Below are experts of layer 6 (counted from 0) of a mixture-of-experts language model. Rows are named router (the router's row for the expert) and show model dimensions 128-191. Each number is 500 + 40 x the weight over its row's rms, rounded and kept within 0 to 999. Numbers have three digits each.
After each expert's rows: a language model's description of what the expert responds to. This comes from a sample of Wikipedia text that the model never trained on.

# expert 34
router:520497506534521468509547452441503478534602452546547501414548494553460528443429454431484557502516524484503454510488534492528483463486481496514565545487507504490498460523542500511446416561492435
It responds to: Vowel-final name endings

# expert 36
router:465506427521521499509528473434489457484523490487529571440517573475489482530451472433424578479453490509453507484519648487476534446570457478515522485421524452553532514427542475459479435544534434
It responds to: Abstract plural nouns

# expert 25
router:481531489522506457515475445485531497494545503513527483458519502500516496477426482517481533517547487450494563461484508449508490449541512471558525522471555478466527452467499485461430414564553456
It responds to: Hyphens in compounds

# expert 14
router:500495477545487456531545431474498413512508474487534536478501490576443534504451499477460541501513547474424516479538541487553430449553499547507527600442549453579548475475522577476459500512538516
It responds to: Line and heading ends

# expert 62
router:481517487548495500505602459450460505509510444504508533471512465548508514545430485491497553488509570481418512488507550460518478497545527484510564508429496509510550435423503475477498531526619535
It responds to: Sentence and paragraph breaks

# expert 19
router:542510464548539513505474457513455491535604466466500542454463554515493600653469492493483529475476542521467507534475533502537471460524537511554515567440490425481524429447495510424499445567541517
It responds to: Non-ASCII letters

# expert 40
router:503486460583510459494571508463489451483554482540593575448550576517479483530470464450481489507508548516428496489514585493508453467550504472523524549468505514505542466386537521524440472487504522
It responds to: Past participle endings

# expert 12
router:474491505562479529518581454427504470464575499526525593448509467517458504477471512510475527505555521483462540472517594459508502445618496490502512509464540531532535524460536542484526463475514463
It responds to: People and role nouns

# expert 17
router:498493399509522447502548481495494487524492441524498557490551509571501529527383469413484522537490493541473522423535501461516499501540462442554533520486549468509523477538538460458455470586526510
It responds to: Word-initial stems after determiners

# expert 54
router:451510445497556450494558503454497488532528422537534513504511529533451528519399515462480542452468524516450525436487558470508407518576535505481544574459540466517535460469516481482493482517534496
It responds to: Surname and title openings

# expert 11
router:515511463489501475538577511462437471572584444539513524424499468577464520529474515456532562549519545500462535477498533519473462415531523495480593482485518510485599511502558517457471432525553493
It responds to: Capital G, title words

# expert 9
router:500478444528563456517549414478489513541482531520458523425513572538449508548510503483482529501523535497492477496489563488496460460479497479564536480408617491523593521457523495501474455546521412
It responds to: Clause-joining commas

# expert 48
router:521532464530516465537496486443462459523517526508497555488495492460409500549454518440527538528500479505500542426482554469530473536512546457514564568457480468496520452463472486474448485478563525
It responds to: Infobox colons and ordinals

# expert 6
router:472578465533533479450550470485492464535534396510525591443476459505518519506443493424455545470459537482465517421482510514545506512513411494528522549486545567545520534449530454492518504521491422
It responds to: Abbreviations and phonetic letters

# expert 59
router:520532461520547461511519493510499495502609482489490512442511510539545621627534488487497542545485523519478441534532512440484460504519475499526502455444530497530517492437534526526481488533527513
It responds to: Single consonant pieces

# expert 8
router:541557469492512513515600472461503472497520483543521522458544558568466526500515452508431572501464540486463572449470561478513453512495503498558529518463611486520565504460540481505423495525551497
It responds to: Quantifiers and plural determiners

# expert 58
router:457506459492472463440539492447466508532509495534512525509518536626456521499443452463468570532520546456479594470508500498469480522563510477507594515467514515468579456466523472451422487552529475
It responds to: Headings and paragraph breaks

# expert 61
router:393600476501526434517553438472473457585517456476486495474503485554466470525440529423473527572441569525501487449541552450481534476553495500488599487417515474528560443406522490496439468529550495
It responds to: Letters inside abbreviations

# expert 3
router:498589492546544498458502426443466482496481524520509497461506579504460521525472486464506531490466552499465572436515520427549465466479470533506569533508553529526558436533508492477456499528527502
It responds to: Mid-word stems after prefixes

# expert 42
router:471545451500511499523598479494466465542507504540508556486513515499434521493495502510448589503525530457447499491505560452505438475548499504561570559499510511504534482429541518457510530520553440
It responds to: Institution and nation names

# expert 50
router:462541496545505496514586423506516444452475437567493567427505527520465565549478489495444560507475559492480481476525549517499530445572506511503595468446530515595552525471486472423472511554516471
It responds to: List item dashes

# expert 55
router:471506498508523468480525450475403460547579489487532549464506486536462532556418481438463521512473530492486526515483551455574513499524460469519562512437554449534518508493563528518494507528537486
It responds to: Table cell separators

# expert 53
router:496521450514521514504510439461529470509530491525478577466544496546485536473493508485484591526485478468507548481536568522463392478534513467535525610471514491528583521415484459478482464492518423
It responds to: Dashes and list separators

# expert 52
router:475527497556530450519519426450437466507480477499504487433519552567469494508366513527451548546499559483447470476496479396558452447550531510509516508428508475499597461464496524469482429517496467
It responds to: Line breaks in lists

# expert 38
router:512568446539554452499534482526524485527528417537507471497555499521474529529493499430476508529522520533505511412477484503527452503472454453533524501479549550537541461475555471450486508503515518
It responds to: Word-initial lowercase fragments

# expert 18
router:437525488582494508546555469465490471506563404480506544477495541515468525556439503498460506465563518498448526470501549495499456475557458526536521493514525439561531512454547546430481467504542543
It responds to: Title and name continuations

# expert 26
router:532519480587532486497565507464479498494543503491538537442546586551434563550457528495379593543442514503489524495544534454526467520538457537534502555449469511555536497503545479441468506477514494
It responds to: Name-internal word endings

# expert 13
router:535473473556513464511555517490489492482537452551543512423479492535453503502542481472449532534533503493474529484570582491495472442602542487510560517505514413541549516472517495484504518569540522
It responds to: Word-final suffix pieces

# expert 46
router:459504450553550468513497461507493488574542459505552513486542511540396525494438486419474580545469533489489481466497518490490478482505490461495555483401532500538541482495485463502419470510541490
It responds to: Word-initial capital letters

# expert 1
router:494506432523537509508550452460470420540525542512555552418543511559478459547504486500442508516448528443520549468468524472535500448479471497562592546443420477517551492482505497478466482500502483
It responds to: Abbreviation final letters

# expert 49
router:485503476591497486504556486441460484505507499507472496498526521567447528479428521439457514516503538518478500532531478469549479501569553446484575521505477496545520500493511509513507506517551426
It responds to: Section heading markup

# expert 7
router:471559439527502515561493430448444430520550440549558558437534490510504506498461483423471555511498485485489552447520515495463469508547482511500525497490537507535525445509524472454386477519514462
It responds to: Infobox field names

# expert 30
router:502510485514523480508549405511450490520542420485493511484574537506485563543363455384437528485537500428465510449480514500519438451488538498527560528500582521480538412472549548459462508537456490
It responds to: Word-initial stems

# expert 16
router:470470517511534519547538486458459489479545406511497513509515556522454568517492507479458499455468528512516477434465505497494423480489489459478554554457551466610540471480478470481499509515510496
It responds to: Foreign surname pieces

# expert 20
router:458485482546519516522566495479416478486555465495557532447559524542443518485447480473458564502449498501489448515468664504499460477525486502501549508429487542538592505389489500534443501543519502
It responds to: Event and process nouns/verbs

# expert 4
router:478579511573538508529555499498476460471520475524561515433529519546475519556449495450415559467481541496507463457538587536477482424587504486500489519467490540527575460419518524477461508523532531
It responds to: Action noun suffixes

# expert 2
router:486535405553524502492575447461476483470513514525505528441517521593452531468522453474396559573500529464456588460469531425554501422561506481539585537508510486507560547414533519452412461530546493
It responds to: Standalone small numbers

# expert 33
router:482526446518534480504576439412455520502512462562493528439517519538536532470404466494503545446495480535498563502517609494511460443489528497546540505508485538538552481440533434491462414555535479
It responds to: Table row ends, nouns

# expert 45
router:457551437538474493544516459453497485493543460486537575466531524495492577543426465441469537506476517478513513460489519433504441490546551505480579504488577484518516508471493471465422476516493475
It responds to: Table cell separators

# expert 31
router:525550437569526497458578513441465512442553476582503601402506524509439559516470448486405576486497535488498496452516548445489472443551445514542497553437505479520526536439528455509485449541548577
It responds to: Common noun modifiers

# expert 15
router:471525495581494469513528472470466452558530396530486469472520527508475567495445517479506473494531535475408547460531593493517424452502514503555511530484496490562543422457547504468424506522524459
It responds to: Word-final syllables in names

# expert 29
router:480494449558514520498489495432430496560497466498544517446545593498475475553502550433449515532485544472492517538494497479491476476509575490442598562501602528505548401462474536450460458521500472
It responds to: Words before prepositions

# expert 23
router:496547485515538480494489413429456478481533445522502539473473533578454512563445498423511516514559461516434526487475500476511466507503544479500563574536530508563525494452540518450453459517525453
It responds to: Mid-word stem pieces

# expert 44
router:474563411513518424517557461487505482463610526509554527383506498564472516473451468430510546556539551499492530502495532488502472464507503472566515549445529482511544455534531464456488496546559539
It responds to: Indefinite article

# expert 28
router:497531487526527452499508495498488466498588511543499517435548490524471539449506465513490468513503516495480497510533523448512406460562478459537522580409522485508561460434604464496377477522531510
It responds to: Descriptive colors and features

# expert 60
router:476525542534496508504576442452486435539542460496580464514531492516468581524474493451458475427487543516496491467492548488519411482566502450527474564499585475575616471459474477469469538521477446
It responds to: Name-final pieces

# expert 47
router:531559429511510447554550515479462488524488523507501575406541495493446555464488503505444571502469533498417484433512587511548482441580496487539531544481573468553508538415553499455508445499498494
It responds to: Subject pronouns

# expert 10
router:450544450523535438535562459447449483513546457533557571478514521518475524543432410422504508475544555463474552463494525500532436521566471475523499580504559478522582487483571459447457519517466422
It responds to: Taxonomy name pieces

# expert 0
router:465542465548542482518543489397417495506558457519541530417485571511468533490470491407474488507470555495470524500487636514508455485578489459474481506457504496497562510388514463512503452514481505
It responds to: Verb after subject/infinitive

# expert 21
router:516508449529510501551560412442476437492603498595575556432517536536492526520512481408516503546439566527489523521498524423466530458532468466471571515447527500531570519378548536489531491489493528
It responds to: Month names in dates

# expert 27
router:473534460523510496508561516447476495441585444502518511504555507558498531516394485492485467495501505487490477441429537477509466457602513571499571554424553433549522478441530514506396529549502510
It responds to: Germanic/Dutch name pieces

# expert 57
router:496458534522516474493626396514476486535570477479558528435518449542513578535486539456546540528515557476495554471501457491555507467552518472616541560517625502532522448474500432412417512498512547
It responds to: Inner syllables of common words

# expert 5
router:471546456556533495545551519424451498486528460501476528428532536524486561533464488426471475476491523485477545445530499497507505468478580537554478534464540462519519473408528484501523477533506471
It responds to: Mid-name vowel pieces

# expert 39
router:466532533534517499455473479508532506513523458539533495463494474533485516553486478470406530519487540460483497472512516462492489496537564490557556561468522470542516492452542504449504454516563516
It responds to: Vowel i/y pieces

# expert 51
router:497491466559529465513541483442443434501538520534540539404514507543427536462515528469434542543509548459420497519534530452523506480558505446570521536510600489557560452444507471452474435508553487
It responds to: Place-name endings

# expert 37
router:526514464531523461511568489439465478454541494497557582447505561552492504440525498497479544489508537500483537429515605504503457425611552482522539568430507477487550458457514513504440518520538508
It responds to: Determiners and ordinals

# expert 32
router:461511505491508485500623442475454479534481489541526537449518522541446509554407491469462539533518518494488516474545465497507508480580479530445601487443570473521531476463557502488474483517516507
It responds to: "st" word pieces

# expert 24
router:481470476555488473539489479461486473486486504485474569447490485496487515541471528460457498542500492489468553431434562465500454489470525451560499522428500508520547430506521496496424463487507448
It responds to: Punctuation before lists/subtitles

# expert 63
router:494512436532483463539572504458486505496532485494547598442541508512407546498516507444416589503500542470452531514540585488522466456596433481517548531459524491539528468465510508459544492529533491
It responds to: Head nouns of names/compounds

# expert 35
router:448504457539526468520529473491487503553493465546464498410509522519395555574415502431459533483506538514487529456486558497555474530544524506544550527447462535495515414480462548488469471523479453
It responds to: Re- verbs, adverbs